Experts of a small language model.
Size: width 96, vocabulary 8192, 30.3M parameters.
Experts: 32 experts in each of 13 layers, 352 ReLU neurons an expert, 1 pick a token, a softmax router.
Training: a variant of SOAP for the experts, 388M tokens.
Below are experts of layer 4 (counted from 0) of a mixture-of-experts language model. Rows are named router (the router's row for the expert), up (a neuron's input weights, with its number), down (a neuron's output weights, with its number) and show model dimensions 0-95. Each number is 50 + 10 x the weight over its row's rms, rounded and kept within 0 to 99.
Before each expert's rows: "comes after" lists some tokens at least twice as common just before its tokens as in all text; "comes before" lists some tokens at least twice as common just after its tokens as in all text. This comes from a sample of Wikipedia text that the model never trained on. Tokens count by the router's weight.

# expert 8
comes after: " | ", ") | ", "; ", " ", "% | ", ","
comes before: " | ", ".", "–", "; ", ",", " |"
router:38 41 35 65 47 57 44 35 60 56 43 46 47 61 33 50 49 59 49 38 65 54 53 41 38 52 52 79 44 38 33 51 59 55 53 43 56 40 63 69 62 50 57 67 64 59 43 54 40 51 57 63 47 57 51 38 51 35 47 54 42 38 31 42 46 65 36 52 41 63 49 56 39 45 44 59 43 49 50 65 33 57 45 52 66 59 68 52 51 64 66 51 56 59 50 42
up0:46 66 67 46 62 31 35 49 52 54 25 50 43 50 57 56 36 47 56 40 33 53 61 46 46 51 25 50 50 56 63 29 42 41 47 51 32 53 40 33 33 62 53 43 58 52 37 47 51 55 49 47 61 45 69 52 47 57 54 47 53 60 52 32 44 49 65 44 53 43 48 59 49 51 66 43 66 49 47 60 54 49 40 66 32 39 50 31 41 55 60 42 57 50 61 53
down0:48 43 54 49 33 54 47 47 65 57 39 40 40 29 66 57 47 38 59 56 69 40 53 30 60 41 54 51 35 57 44 40 54 54 69 48 56 46 51 55 32 60 60 46 53 41 58 44 34 43 42 34 65 51 66 48 60 63 45 63 56 45 58 54 40 53 48 54 32 54 53 59 44 41 55 71 41 43 57 71 58 61 52 49 53 56 66 50 49 56 46 40 70 64 54 33
up1:31 63 50 58 57 56 52 65 42 61 67 61 47 39 49 49 35 55 46 54 32 56 59 44 48 46 60 43 48 56 70 41 53 33 47 51 52 51 47 42 51 75 41 27 58 46 47 43 57 52 53 49 61 44 50 52 51 66 52 47 44 51 55 58 46 48 61 30 36 38 49 73 57 44 45 58 47 65 43 37 29 29 54 58 27 48 44 38 51 49 56 66 41 55 59 45
down1:59 48 42 40 63 43 56 41 40 61 58 46 54 42 51 37 24 56 49 61 43 74 59 70 53 37 45 54 51 52 60 44 52 75 46 49 42 54 43 59 56 58 55 42 57 47 36 61 51 43 53 58 49 41 67 45 52 42 55 57 63 60 49 35 44 50 40 56 57 51 51 60 63 66 60 44 31 43 50 41 55 37 61 50 29 53 25 34 56 58 61 53 61 36 62 48
up2:60 58 57 42 46 40 51 50 48 45 56 73 49 41 50 53 60 35 54 48 53 58 58 47 54 45 55 47 73 63 53 50 66 39 49 46 57 61 49 39 52 40 56 65 41 32 49 51 65 47 31 59 54 42 37 62 38 70 49 64 51 57 77 68 59 33 60 52 51 53 48 59 30 54 32 54 71 66 55 41 51 37 56 54 55 47 45 47 61 43 45 46 50 45 58 56
down2:59 40 43 53 43 49 53 61 60 38 50 46 47 62 44 68 52 54 49 60 69 65 64 50 58 52 69 47 59 54 46 67 47 51 47 58 57 70 64 61 51 56 52 47 55 48 41 62 48 50 51 42 48 63 61 75 42 56 67 51 46 37 47 44 53 59 51 49 47 44 52 32 56 68 46 41 54 65 54 57 57 38 46 66 68 67 42 50 60 41 38 62 71 51 59 73
up3:53 55 71 63 64 44 64 32 33 63 38 65 57 50 57 67 52 54 53 42 34 64 44 56 51 41 56 52 53 53 58 30 55 48 64 58 50 44 51 32 47 47 46 54 59 46 44 37 51 50 51 57 60 47 57 52 34 59 41 34 69 56 51 69 23 48 62 27 40 33 49 42 51 50 52 52 42 53 41 47 59 38 70 45 43 50 49 46 46 48 54 46 36 47 41 42
down3:45 60 46 63 46 42 70 71 72 56 61 61 40 54 55 49 42 44 41 53 53 54 48 42 48 50 54 48 47 46 53 49 36 57 43 46 40 52 56 25 47 44 46 39 45 48 57 27 61 41 52 73 40 50 51 57 45 51 39 46 29 55 44 38 58 42 65 72 47 63 46 61 42 58 37 52 57 58 42 56 54 51 43 55 48 72 69 53 45 57 67 67 39 59 47 57
up4:44 61 61 29 63 60 65 53 60 49 53 57 60 29 54 49 54 52 38 49 17 54 51 57 52 58 48 61 47 53 67 42 48 50 60 47 59 62 58 40 59 47 39 51 51 42 55 48 65 59 64 41 42 34 48 43 47 48 55 50 60 57 29 59 51 47 65 38 59 54 56 29 64 36 48 50 64 53 26 51 47 45 46 44 36 51 40 42 63 38 38 43 47 41 53 59
down4:45 28 68 49 49 42 33 50 64 46 52 54 68 49 52 46 68 55 57 65 43 56 65 48 48 59 39 54 47 51 38 41 43 45 43 48 36 64 48 40 32 45 58 50 60 39 50 47 41 59 54 48 47 53 59 42 64 35 31 33 55 44 56 55 52 55 58 67 45 53 83 35 48 42 36 68 57 57 51 35 48 56 39 60 42 60 46 49 58 57 48 43 35 46 63 50
up5:43 56 56 55 57 35 45 30 47 58 48 47 55 52 59 53 39 47 51 59 34 63 55 42 54 60 47 34 58 64 63 47 52 53 58 24 50 50 40 39 44 33 52 64 48 52 36 24 49 44 60 56 47 50 54 40 47 48 55 59 74 55 57 46 51 52 59 50 40 28 43 43 36 54 50 35 51 78 55 35 56 50 62 62 49 51 34 58 52 59 39 44 35 38 48 40
down5:45 53 51 60 49 47 60 50 42 38 35 66 50 72 56 38 52 36 32 43 27 61 64 49 48 35 49 34 39 38 46 43 70 35 58 38 47 37 38 51 54 50 53 42 35 48 52 42 46 51 57 56 57 32 33 53 50 44 39 49 57 38 67 45 48 58 64 64 69 53 50 42 47 42 41 38 54 37 41 47 52 41 66 45 45 49 46 56 31 41 44 49 47 54 51 70
up6:51 55 61 56 55 53 40 63 53 61 64 52 49 60 78 45 33 51 66 53 52 59 45 39 48 51 60 38 66 55 46 47 36 49 62 49 45 52 53 47 51 39 54 46 20 50 43 60 69 44 56 36 66 50 69 63 56 58 56 75 50 71 53 44 56 43 43 55 26 47 42 63 48 56 63 42 60 44 52 48 52 48 54 52 42 69 45 49 59 56 47 52 57 61 53 57
down6:54 23 60 28 50 49 31 46 52 59 51 61 55 45 47 51 57 52 64 53 42 68 48 51 42 49 57 58 48 60 62 55 62 41 42 54 55 55 70 46 51 71 67 77 55 52 39 53 40 40 47 49 47 45 45 49 32 65 45 54 36 53 52 54 45 53 66 44 53 33 43 49 58 31 47 48 62 55 52 38 65 53 51 73 56 42 70 44 49 48 49 52 56 43 37 47
up7:53 52 59 41 55 37 34 49 37 52 67 54 55 45 56 44 40 59 51 58 53 64 49 53 71 42 55 35 57 50 60 54 63 56 44 51 53 56 51 33 52 51 62 28 61 44 51 38 59 43 62 54 57 50 71 47 38 50 68 39 73 60 63 45 39 45 51 47 42 62 54 62 62 45 65 40 52 60 56 41 55 49 56 62 48 30 47 77 54 51 47 43 57 34 67 53
down7:75 54 21 34 49 58 41 67 45 43 57 59 32 40 47 61 44 50 37 54 44 36 40 58 49 58 58 42 68 48 37 46 51 49 54 49 56 60 54 42 52 38 70 50 71 67 49 53 46 41 49 37 63 51 50 59 49 58 47 34 55 58 58 41 59 70 55 49 50 48 50 54 53 44 38 37 52 59 47 64 60 54 44 55 58 50 41 65 62 51 55 42 55 53 25 60
up8:54 60 70 55 49 61 57 74 36 37 48 54 61 51 50 56 51 53 41 53 33 42 53 61 46 44 52 31 62 27 53 45 49 43 56 53 36 58 39 33 58 43 47 36 48 31 64 54 46 46 39 61 57 50 48 65 49 40 64 42 55 59 44 64 38 25 49 68 50 31 50 58 47 39 39 50 50 66 49 47 40 44 37 42 44 37 52 65 46 50 53 51 57 47 34 52
down8:43 34 56 52 56 43 58 33 58 59 62 59 35 41 47 42 58 47 41 55 60 65 63 52 49 35 46 67 59 45 49 56 50 61 51 33 37 55 53 45 52 47 45 61 43 55 58 37 64 46 39 21 54 44 54 46 44 52 53 36 59 40 55 56 37 45 49 22 53 52 52 36 42 45 50 66 77 50 41 45 43 35 35 54 55 48 59 45 33 54 44 49 64 63 42 46
up9:50 44 51 46 36 56 50 45 30 52 48 50 36 40 52 74 46 46 39 38 53 45 41 59 57 52 42 51 51 32 77 47 49 52 50 45 45 58 60 27 50 47 48 36 56 46 53 32 52 45 62 46 55 36 55 54 46 51 54 27 63 47 38 59 53 29 52 41 52 51 49 47 58 47 47 43 40 41 52 57 50 58 62 46 21 40 53 38 41 45 65 57 50 43 77 38
down9:37 50 35 49 46 52 55 65 57 50 49 48 42 52 40 34 27 45 23 54 32 48 63 52 54 75 53 46 62 46 60 45 42 39 49 53 47 47 46 37 41 52 51 47 55 47 44 41 59 50 38 48 47 57 50 41 41 58 37 48 57 43 39 40 47 44 63 46 72 50 64 61 51 50 56 39 46 71 52 70 65 45 50 70 41 46 76 49 45 49 48 47 65 36 52 39
up10:50 69 60 64 68 50 55 44 57 44 49 47 33 43 37 35 45 53 34 57 43 58 35 30 54 51 49 44 51 62 60 43 56 60 61 47 45 53 48 33 41 33 52 40 51 33 51 43 62 51 55 39 42 62 39 42 40 56 54 53 56 51 68 54 42 52 59 41 63 52 46 54 48 48 46 54 54 78 45 50 67 20 59 48 46 61 47 48 44 50 67 42 66 42 45 64
down10:43 63 51 67 22 52 53 65 47 53 48 59 32 51 58 50 52 58 35 50 45 42 61 62 64 60 61 36 42 56 49 55 47 48 61 47 63 40 30 34 41 38 47 49 47 66 50 38 65 41 49 71 54 56 46 50 34 41 43 57 37 51 51 60 68 39 53 57 57 35 56 70 47 34 35 46 60 41 45 51 68 47 59 44 48 61 46 40 55 55 52 53 61 59 53 61
up11:54 53 81 47 48 74 53 38 53 46 46 62 46 48 54 56 49 51 48 51 23 51 47 48 36 51 57 50 40 29 51 38 52 46 59 62 66 57 34 58 47 35 43 49 55 39 58 45 57 46 48 78 52 55 69 67 38 55 60 55 53 47 62 60 47 42 60 43 58 60 27 44 56 48 48 47 52 48 33 55 43 39 34 40 46 44 39 42 46 52 46 43 38 46 60 44
down11:47 45 45 63 41 38 45 34 29 47 51 56 50 59 61 49 28 30 61 37 53 51 42 59 25 38 50 57 32 65 56 55 52 36 57 65 41 50 42 56 50 56 44 62 65 38 43 65 48 42 39 48 58 44 50 49 61 47 47 68 42 53 53 45 45 68 44 58 56 53 51 41 55 51 62 60 57 49 48 60 36 56 56 53 44 54 60 44 47 77 46 54 62 52 74 39
up12:53 52 62 56 38 41 36 44 39 56 62 72 43 42 49 56 37 40 60 54 36 45 51 61 45 52 57 43 73 50 67 55 43 34 40 57 47 44 50 40 62 47 33 51 44 49 59 64 58 32 60 51 57 37 50 63 52 65 53 59 55 59 46 47 50 39 67 66 57 47 42 33 54 59 61 37 47 42 44 70 43 43 43 52 33 48 41 53 32 65 33 51 60 56 60 51
down12:50 65 70 32 38 42 43 59 70 42 43 43 36 40 63 39 65 47 34 58 61 45 48 60 49 49 59 42 45 62 49 44 44 42 52 70 39 42 54 45 51 60 46 32 57 63 42 55 36 46 34 42 54 51 45 45 47 66 49 62 51 50 33 53 27 79 35 45 50 63 41 35 43 46 60 48 51 48 51 42 66 51 38 60 50 46 53 61 47 43 41 51 37 44 44 52
up13:47 61 54 66 53 41 69 36 45 62 55 42 35 59 53 49 43 47 47 59 20 64 44 46 43 30 46 58 42 48 67 57 57 54 51 39 42 60 39 48 42 50 63 41 44 55 48 40 55 46 64 38 63 36 51 43 47 37 51 53 41 56 52 47 53 51 79 37 57 41 32 49 50 59 38 52 67 42 40 62 61 47 50 57 53 49 36 50 48 37 44 28 49 38 61 57
down13:42 53 51 61 53 47 51 60 44 59 50 60 54 61 47 51 45 63 40 51 46 59 58 57 41 39 29 61 64 44 58 42 65 37 51 46 52 50 42 69 65 51 64 36 35 47 49 53 46 52 58 58 41 66 39 51 44 35 41 48 40 46 49 57 60 46 64 30 46 53 55 51 43 52 30 59 43 50 44 40 60 65 66 25 46 57 30 49 46 66 69 72 60 59 48 52
up14:57 56 65 33 61 55 64 46 56 69 59 75 51 55 64 61 49 35 61 42 51 46 44 48 40 54 63 42 67 59 65 41 49 63 54 47 54 64 45 52 52 54 52 54 45 56 47 45 44 61 30 57 48 52 54 55 72 78 35 56 54 61 47 56 53 35 58 38 34 56 42 56 42 42 40 54 44 47 47 41 54 58 55 44 38 48 68 49 38 48 36 47 71 45 44 59
down14:58 54 59 33 28 38 57 54 44 59 52 60 49 66 53 60 43 58 42 40 48 54 46 36 76 48 47 53 60 58 56 58 27 61 62 53 48 58 54 56 67 58 42 67 53 39 36 58 60 54 47 45 29 55 43 71 39 57 49 45 45 56 50 58 56 42 42 53 56 36 52 59 61 33 46 32 54 46 53 30 40 47 49 58 63 69 43 52 49 66 41 51 50 56 46 41
up15:29 26 63 55 56 62 47 52 55 55 60 46 44 64 57 68 47 35 39 41 42 57 54 48 43 46 55 46 34 52 57 38 44 42 46 37 38 70 49 37 45 43 45 44 26 52 51 48 40 24 49 52 56 46 57 56 51 54 60 41 57 44 49 40 42 36 64 53 43 26 44 55 43 46 59 46 53 46 35 50 50 43 47 67 55 32 46 44 45 37 59 44 50 46 64 71
down15:46 56 57 64 61 52 60 37 57 48 39 73 52 56 44 47 41 60 64 45 50 51 54 55 31 54 47 36 25 51 40 35 52 57 67 42 53 49 48 48 64 62 44 40 37 60 37 52 43 45 33 47 60 44 49 60 56 54 44 74 53 49 52 63 56 39 32 61 57 46 64 55 54 53 49 53 42 36 25 40 51 60 35 39 44 41 65 55 47 41 43 47 45 55 33 40
up16:52 60 71 47 42 62 55 51 38 52 57 58 71 50 73 48 46 56 54 43 31 49 42 55 62 53 54 65 49 49 69 52 46 32 60 46 41 59 57 31 58 55 48 44 58 37 67 51 45 36 57 57 58 48 46 55 40 54 60 37 60 53 45 65 50 64 65 37 65 36 67 36 43 65 49 60 49 58 46 52 51 41 49 43 41 40 56 37 29 42 63 59 59 41 42 48
down16:50 36 52 42 35 49 54 53 54 47 54 33 76 53 41 49 51 63 59 50 41 45 56 50 47 34 41 65 56 55 53 52 61 42 46 39 62 74 65 53 56 49 48 44 47 61 62 58 43 58 45 72 72 45 46 39 56 51 53 48 45 37 44 43 33 67 42 30 59 53 52 40 42 49 66 37 69 62 46 30 36 47 66 46 46 54 59 47 42 56 35 45 53 53 46 45
up17:51 55 54 66 69 55 31 35 43 56 45 53 41 55 54 37 52 45 50 41 35 52 53 43 42 44 68 59 56 50 43 43 62 41 34 41 50 44 38 30 56 48 64 34 33 45 47 53 46 42 54 62 49 37 36 40 50 60 51 46 68 55 41 61 55 29 49 53 49 60 47 47 42 51 60 42 66 54 60 60 58 23 52 40 30 53 58 34 51 59 62 43 58 38 60 61
down17:69 47 25 40 46 50 65 47 46 49 48 35 40 67 59 46 41 42 35 54 47 58 47 40 83 48 47 48 45 55 49 43 44 37 34 30 41 54 51 45 55 43 43 45 59 51 52 50 49 49 59 57 50 42 49 54 58 67 58 53 50 60 57 41 62 37 44 51 50 68 53 45 54 62 48 33 59 42 37 62 63 43 31 47 69 61 43 40 55 56 60 44 30 36 50 49
up18:29 53 50 43 53 60 52 57 54 47 57 51 53 35 52 49 49 61 30 48 32 47 44 55 39 58 46 60 57 38 82 53 67 68 58 54 43 64 63 30 40 43 45 47 40 53 53 50 50 44 48 60 68 54 49 60 39 56 65 47 70 60 64 38 47 38 48 51 40 47 50 46 46 50 37 53 55 54 54 27 53 23 38 56 54 40 57 49 59 41 44 47 58 49 38 49
down18:57 53 54 58 54 53 33 60 28 53 51 85 73 31 65 49 31 66 55 48 43 50 53 65 65 67 58 50 60 48 33 60 30 60 49 56 41 53 56 62 44 50 38 48 53 56 38 41 58 44 40 63 56 46 57 59 55 42 46 48 44 63 44 59 57 50 51 58 64 38 49 43 57 35 41 35 51 58 42 62 45 50 41 44 51 45 46 41 59 44 50 51 37 50 50 61
up19:45 42 45 28 39 42 59 55 44 61 63 62 45 69 57 39 44 55 47 48 39 49 56 59 50 62 47 46 57 42 57 55 54 55 52 53 31 53 27 40 48 41 34 31 51 50 47 48 59 54 50 53 73 51 44 54 74 66 57 54 50 47 43 56 56 13 52 44 62 49 61 34 64 53 41 65 47 53 66 41 56 51 60 48 55 51 43 54 46 51 43 48 49 53 40 34
down19:50 22 47 55 79 55 58 58 50 54 53 47 48 43 58 39 54 67 40 51 40 70 49 59 53 47 55 61 53 48 40 42 71 45 61 62 41 64 65 40 58 29 55 64 53 55 39 44 44 45 53 55 54 41 55 53 49 60 49 50 47 31 34 56 52 57 25 30 51 47 47 44 50 48 60 47 46 60 64 41 41 70 57 56 46 62 51 61 54 45 60 62 53 56 54 59
up20:49 65 63 42 58 51 56 42 68 68 56 55 47 66 62 50 39 41 53 34 57 43 38 45 61 55 46 49 45 42 61 50 46 44 49 54 47 71 43 51 51 51 72 52 51 42 45 59 66 46 37 48 49 49 56 62 47 72 42 51 47 60 43 30 51 37 65 56 57 53 33 45 35 69 61 52 36 51 52 71 67 37 36 35 42 58 51 48 32 58 54 43 53 42 52 52
down20:41 44 48 55 58 40 63 51 47 48 55 35 54 69 63 28 58 52 55 66 46 58 61 45 44 78 34 56 30 49 62 63 60 33 56 45 43 48 37 45 55 55 43 64 50 64 35 57 48 30 54 57 53 44 61 47 47 45 53 44 48 52 49 37 61 59 57 55 39 40 47 45 52 49 41 57 38 30 44 59 47 55 45 47 70 41 47 51 55 31 44 47 35 30 42 62
up21:60 64 54 54 35 43 68 41 57 76 56 58 43 40 56 44 47 51 35 43 53 43 44 43 37 48 36 48 46 45 69 58 44 48 47 50 35 64 48 43 52 69 52 34 56 35 48 62 44 44 45 40 64 43 45 53 66 55 39 59 34 65 56 58 51 33 60 44 53 63 55 29 47 49 46 56 60 56 29 67 56 38 53 36 45 51 50 52 27 39 57 43 53 46 46 48
down21:50 57 66 42 41 72 41 54 36 53 46 45 58 58 63 28 53 49 50 64 53 32 69 48 36 58 46 47 38 40 51 58 59 25 59 59 49 65 43 60 53 50 45 40 31 56 59 58 44 53 54 43 61 59 56 55 51 43 25 49 56 47 51 46 55 63 57 48 30 43 59 63 55 56 64 60 52 49 52 53 51 69 59 66 36 56 46 51 35 46 51 69 46 48 53 61
up22:45 71 69 29 50 49 46 48 52 52 43 69 60 41 58 46 56 34 43 44 53 55 56 65 46 31 32 44 59 64 60 31 52 43 40 29 51 49 41 47 29 44 51 51 62 44 68 35 61 49 45 62 58 57 56 47 38 55 51 41 54 31 59 61 44 55 55 41 60 48 46 62 49 58 49 59 50 53 54 38 45 40 65 66 52 39 42 38 44 59 55 36 52 57 61 40
down22:53 43 64 44 59 42 46 51 67 43 63 46 31 54 61 50 43 43 61 57 37 33 51 47 47 67 50 42 49 30 54 56 46 44 64 49 48 53 45 60 38 56 46 62 44 70 36 47 46 28 48 62 52 53 60 59 36 31 59 36 69 52 58 54 50 42 72 60 37 48 49 72 49 59 50 52 45 53 39 44 56 60 35 56 49 45 53 64 61 31 50 51 48 34 40 41
up23:45 68 49 57 36 38 50 52 33 52 61 49 28 50 46 55 45 43 53 59 41 65 44 69 62 50 54 38 45 50 57 47 57 44 53 55 35 54 46 37 34 57 60 44 37 46 51 40 59 53 44 55 63 54 33 55 52 59 65 35 45 67 43 38 53 49 59 43 50 43 45 46 37 59 57 46 58 44 47 38 68 24 36 51 42 31 32 58 57 49 39 51 52 31 61 35
down23:57 47 54 61 45 58 43 42 48 38 61 46 45 32 37 42 59 63 66 66 46 55 48 65 49 50 39 57 29 56 42 24 46 35 60 54 64 46 56 56 42 50 52 62 42 73 40 51 39 47 54 54 63 53 62 61 49 54 45 47 41 46 50 57 55 48 57 40 49 46 33 34 43 45 65 58 67 53 51 43 70 52 65 32 54 37 40 45 32 41 32 42 50 56 50 45
up24:59 49 54 38 63 72 59 58 63 66 65 71 42 39 51 55 56 48 67 42 46 62 45 52 50 56 64 28 57 55 63 43 51 37 38 46 53 50 55 50 44 37 45 39 48 47 51 42 60 59 49 57 57 42 52 56 48 71 38 47 36 39 51 47 47 34 50 28 51 34 54 41 47 56 44 41 61 58 52 37 69 38 37 63 40 41 53 32 53 61 38 48 49 34 54 42
down24:56 59 50 41 43 50 50 38 33 50 38 59 39 34 63 46 44 67 38 53 49 34 60 67 49 62 46 38 53 43 43 58 53 53 59 36 46 44 37 55 24 29 47 65 34 41 48 38 66 60 55 52 51 58 45 45 66 41 37 69 49 41 53 64 60 44 35 57 50 46 64 66 34 57 55 46 59 42 51 61 56 51 49 47 34 39 50 51 41 39 43 57 53 62 54 55
up25:59 71 51 49 45 68 47 40 52 50 64 66 67 50 48 54 50 47 33 62 42 53 63 64 36 51 65 41 65 61 45 53 33 65 50 54 43 48 56 61 63 48 52 43 66 37 49 41 44 31 46 61 70 42 76 55 52 42 47 55 57 49 48 48 50 47 64 56 47 42 42 51 24 60 59 48 46 41 33 49 47 53 35 44 30 55 47 53 57 47 45 48 44 38 40 53
down25:49 44 58 56 40 37 39 47 45 57 32 43 52 35 53 54 50 44 46 47 52 66 60 43 58 58 38 55 43 51 57 39 56 71 42 57 36 68 43 40 51 44 57 48 82 35 41 46 49 43 40 47 61 51 63 63 45 47 61 63 42 39 47 51 43 61 60 36 44 51 45 41 29 62 39 47 39 45 50 63 47 25 50 38 56 48 53 48 54 59 62 71 58 38 63 43
up26:53 62 57 45 57 48 56 49 46 50 46 71 38 39 56 47 48 59 42 36 45 38 52 35 54 49 53 44 48 48 47 58 33 50 58 47 50 41 51 48 21 51 48 26 33 46 37 36 46 46 45 49 55 52 65 60 57 57 48 54 65 52 58 39 59 26 60 40 40 51 42 50 51 51 44 64 56 38 38 58 60 53 59 45 13 53 49 47 50 40 52 42 58 34 50 29
down26:56 62 45 41 62 46 57 43 49 58 36 53 49 57 64 45 49 46 67 59 43 41 45 37 44 46 39 51 51 61 49 52 59 48 48 27 51 52 38 31 57 55 44 53 44 53 77 48 51 54 47 42 55 46 45 42 42 68 44 68 46 61 36 46 68 66 39 63 74 34 52 70 53 43 54 59 29 60 40 55 47 43 44 47 41 46 48 55 68 46 36 43 65 52 52 62
up27:64 66 61 34 52 49 47 28 56 65 61 46 47 49 63 50 46 50 49 47 36 56 57 57 29 47 57 47 40 50 55 60 57 60 47 54 45 65 43 51 25 39 58 67 63 40 33 42 47 41 41 50 66 45 71 48 45 56 45 64 47 34 50 56 58 50 81 52 44 41 46 36 60 48 45 54 43 45 39 62 52 47 50 54 38 35 40 60 45 56 39 64 58 46 58 57
down27:55 48 49 46 59 46 57 61 50 46 65 53 66 25 60 52 36 60 55 66 51 55 62 40 42 58 51 44 55 54 36 37 44 39 61 51 58 46 40 52 36 42 60 49 52 37 58 50 62 52 52 65 38 43 48 65 59 54 65 36 53 43 37 40 48 49 50 50 39 41 31 51 44 40 75 52 38 48 59 66 65 38 55 38 60 62 49 38 56 72 46 47 32 51 65 57
up28:59 52 52 50 63 50 43 60 52 55 32 66 62 38 58 53 51 62 66 43 53 50 39 46 45 69 56 40 53 67 78 49 68 59 47 40 56 53 33 46 31 57 49 57 52 36 45 48 47 55 48 44 62 53 43 48 67 72 55 67 52 58 54 36 55 38 50 59 52 48 53 58 35 59 54 47 67 49 36 36 62 62 49 50 44 48 52 58 49 35 39 27 48 39 43 60
down28:47 44 72 56 57 64 45 49 37 43 56 58 72 38 50 59 37 46 49 40 46 41 38 43 54 53 44 59 58 44 43 32 45 34 58 64 43 54 50 46 43 48 37 39 57 47 40 56 43 48 60 53 67 68 53 43 44 48 55 67 53 54 57 58 25 40 63 41 48 58 43 55 55 37 43 59 41 46 31 63 46 57 32 44 48 56 59 65 22 36 42 47 51 40 47 45
up29:43 50 50 55 51 53 68 54 48 53 49 57 68 57 56 47 40 49 41 37 36 56 62 59 57 50 40 41 61 55 53 45 53 30 38 39 33 43 49 46 41 28 52 27 65 62 48 57 50 47 40 36 46 67 66 50 61 72 38 52 54 68 54 63 50 47 54 53 57 36 47 50 43 56 51 31 65 56 39 68 54 59 44 56 52 59 26 38 40 44 49 45 50 42 41 42
down29:52 41 35 44 48 43 54 44 50 47 45 56 20 60 56 56 40 56 53 32 37 59 68 68 59 60 53 46 42 43 59 60 68 45 60 38 37 70 45 54 53 47 38 49 45 29 41 43 59 32 53 58 44 58 57 58 52 56 38 57 43 41 47 47 58 34 38 46 33 53 56 46 49 58 59 46 30 49 57 43 28 54 61 43 47 38 46 64 41 60 48 56 61 54 47 63
up30:45 57 72 38 70 68 41 40 43 49 41 71 60 49 50 45 41 51 48 41 35 52 22 48 43 61 47 65 32 50 62 42 57 49 38 45 47 41 46 39 29 43 31 50 47 44 55 39 61 44 55 59 53 42 52 44 36 70 45 45 51 41 68 49 48 41 43 52 63 54 46 51 46 40 57 48 63 51 45 45 58 44 45 46 43 59 47 45 57 49 67 43 39 64 58 27
down30:51 52 47 50 56 29 64 54 48 53 52 48 33 62 60 61 65 36 37 49 59 44 57 57 56 58 43 45 53 48 45 42 42 56 53 45 41 50 46 44 67 43 36 46 30 60 31 43 47 57 34 63 70 59 53 48 49 55 47 42 62 50 48 69 66 47 34 58 44 58 52 54 56 53 49 55 67 46 59 52 56 55 45 52 44 44 42 30 64 39 32 35 62 61 60 78
up31:20 51 51 44 38 53 71 44 58 58 60 70 57 42 54 26 53 59 42 54 48 37 52 62 39 46 60 43 55 59 75 48 52 41 56 41 37 70 41 48 59 55 52 44 52 40 41 46 50 39 54 41 50 50 50 76 60 49 51 58 49 69 44 40 54 58 49 42 63 34 42 56 44 55 44 54 49 54 45 51 69 43 57 41 59 28 55 58 54 54 53 48 64 49 58 39
down31:59 50 45 52 55 46 53 42 54 22 42 37 25 49 57 62 45 63 35 49 37 62 47 57 36 36 56 55 32 24 23 60 52 44 47 42 38 35 56 39 56 49 59 58 43 58 64 63 57 55 42 44 44 49 46 53 49 45 44 69 46 58 53 60 46 50 61 48 41 51 49 43 46 45 59 47 44 67 49 53 63 36 46 42 53 31 49 46 46 60 43 36 62 42 55 41
up32:57 59 50 40 37 42 42 61 47 52 62 37 73 26 45 42 56 57 55 43 34 69 46 64 49 56 60 65 60 45 48 40 35 43 54 62 43 46 73 50 35 41 37 54 50 40 47 66 64 34 57 35 63 42 51 59 44 51 52 56 60 59 51 52 58 41 52 50 58 54 36 53 60 57 50 59 58 38 39 44 55 46 35 55 32 41 38 63 42 58 37 35 54 44 39 50
down32:41 61 58 61 48 55 65 53 58 83 46 37 50 65 52 56 36 67 61 59 54 54 36 57 57 60 55 30 51 48 46 55 57 59 44 42 44 42 55 35 52 28 47 49 36 63 30 36 55 43 24 63 66 65 45 38 48 39 51 51 44 46 45 52 62 39 49 62 66 57 64 42 47 60 51 58 56 48 45 44 62 45 53 43 44 48 58 60 53 43 46 37 44 45 46 52
up33:43 52 49 59 57 53 41 40 65 55 69 59 61 46 47 55 47 52 32 46 53 58 56 58 36 41 54 29 65 59 46 44 72 50 48 50 57 63 37 28 45 35 54 54 28 42 64 57 34 60 51 44 55 50 67 58 54 56 35 64 54 49 56 61 64 41 61 45 50 47 56 37 43 69 43 47 50 47 62 60 56 40 50 51 45 58 47 59 41 50 50 58 64 54 69 28
down33:65 39 56 50 53 58 49 64 65 32 57 44 60 65 53 58 52 65 43 64 63 53 64 55 66 36 50 62 57 63 55 51 44 64 58 60 66 46 74 54 57 53 48 26 65 46 49 49 77 53 50 54 53 53 38 44 57 55 50 51 44 73 56 47 53 54 61 55 47 72 51 36 40 45 49 45 44 67 41 52 52 37 49 38 45 52 63 57 50 55 58 44 56 63 42 55
up34:56 43 49 50 51 57 57 41 61 70 62 69 60 26 75 40 48 50 53 52 47 71 47 54 54 63 47 44 44 49 46 42 59 53 50 48 25 54 44 40 49 41 58 46 45 54 66 51 51 30 61 45 53 49 84 61 57 35 44 53 48 46 48 59 54 48 41 51 38 47 57 43 58 54 38 53 50 58 52 60 61 45 32 40 33 43 61 43 40 54 63 35 56 48 54 52
down34:43 47 48 43 54 38 58 57 53 44 50 42 58 45 43 47 66 69 52 59 35 72 70 37 51 57 37 37 57 57 60 61 38 64 57 54 39 32 62 40 42 56 44 56 71 58 42 45 44 69 47 67 59 54 54 47 41 38 68 54 35 63 51 27 51 41 53 50 55 51 33 48 49 53 40 65 57 53 54 51 46 52 46 52 53 56 44 54 48 35 59 46 33 35 37 58
up35:63 51 47 69 55 70 60 67 41 59 56 65 60 45 42 60 44 50 47 42 47 64 58 67 45 47 62 33 51 62 57 52 48 49 39 38 40 41 37 26 50 42 76 48 65 34 55 42 59 40 49 49 55 48 44 57 43 74 57 48 50 51 63 49 33 52 54 36 58 38 56 30 55 50 56 50 67 57 47 51 60 54 62 51 40 60 54 39 47 51 55 45 57 36 59 42
down35:66 53 68 41 49 54 48 50 43 41 54 55 43 31 41 47 65 73 55 22 42 33 47 63 40 39 55 41 48 55 38 51 67 40 45 50 52 50 43 71 69 42 56 51 45 53 60 43 43 62 52 41 42 48 52 38 46 54 44 48 67 48 65 61 33 50 47 57 40 44 45 37 51 43 52 55 41 58 49 39 42 46 45 46 36 34 64 71 48 40 43 48 51 60 37 38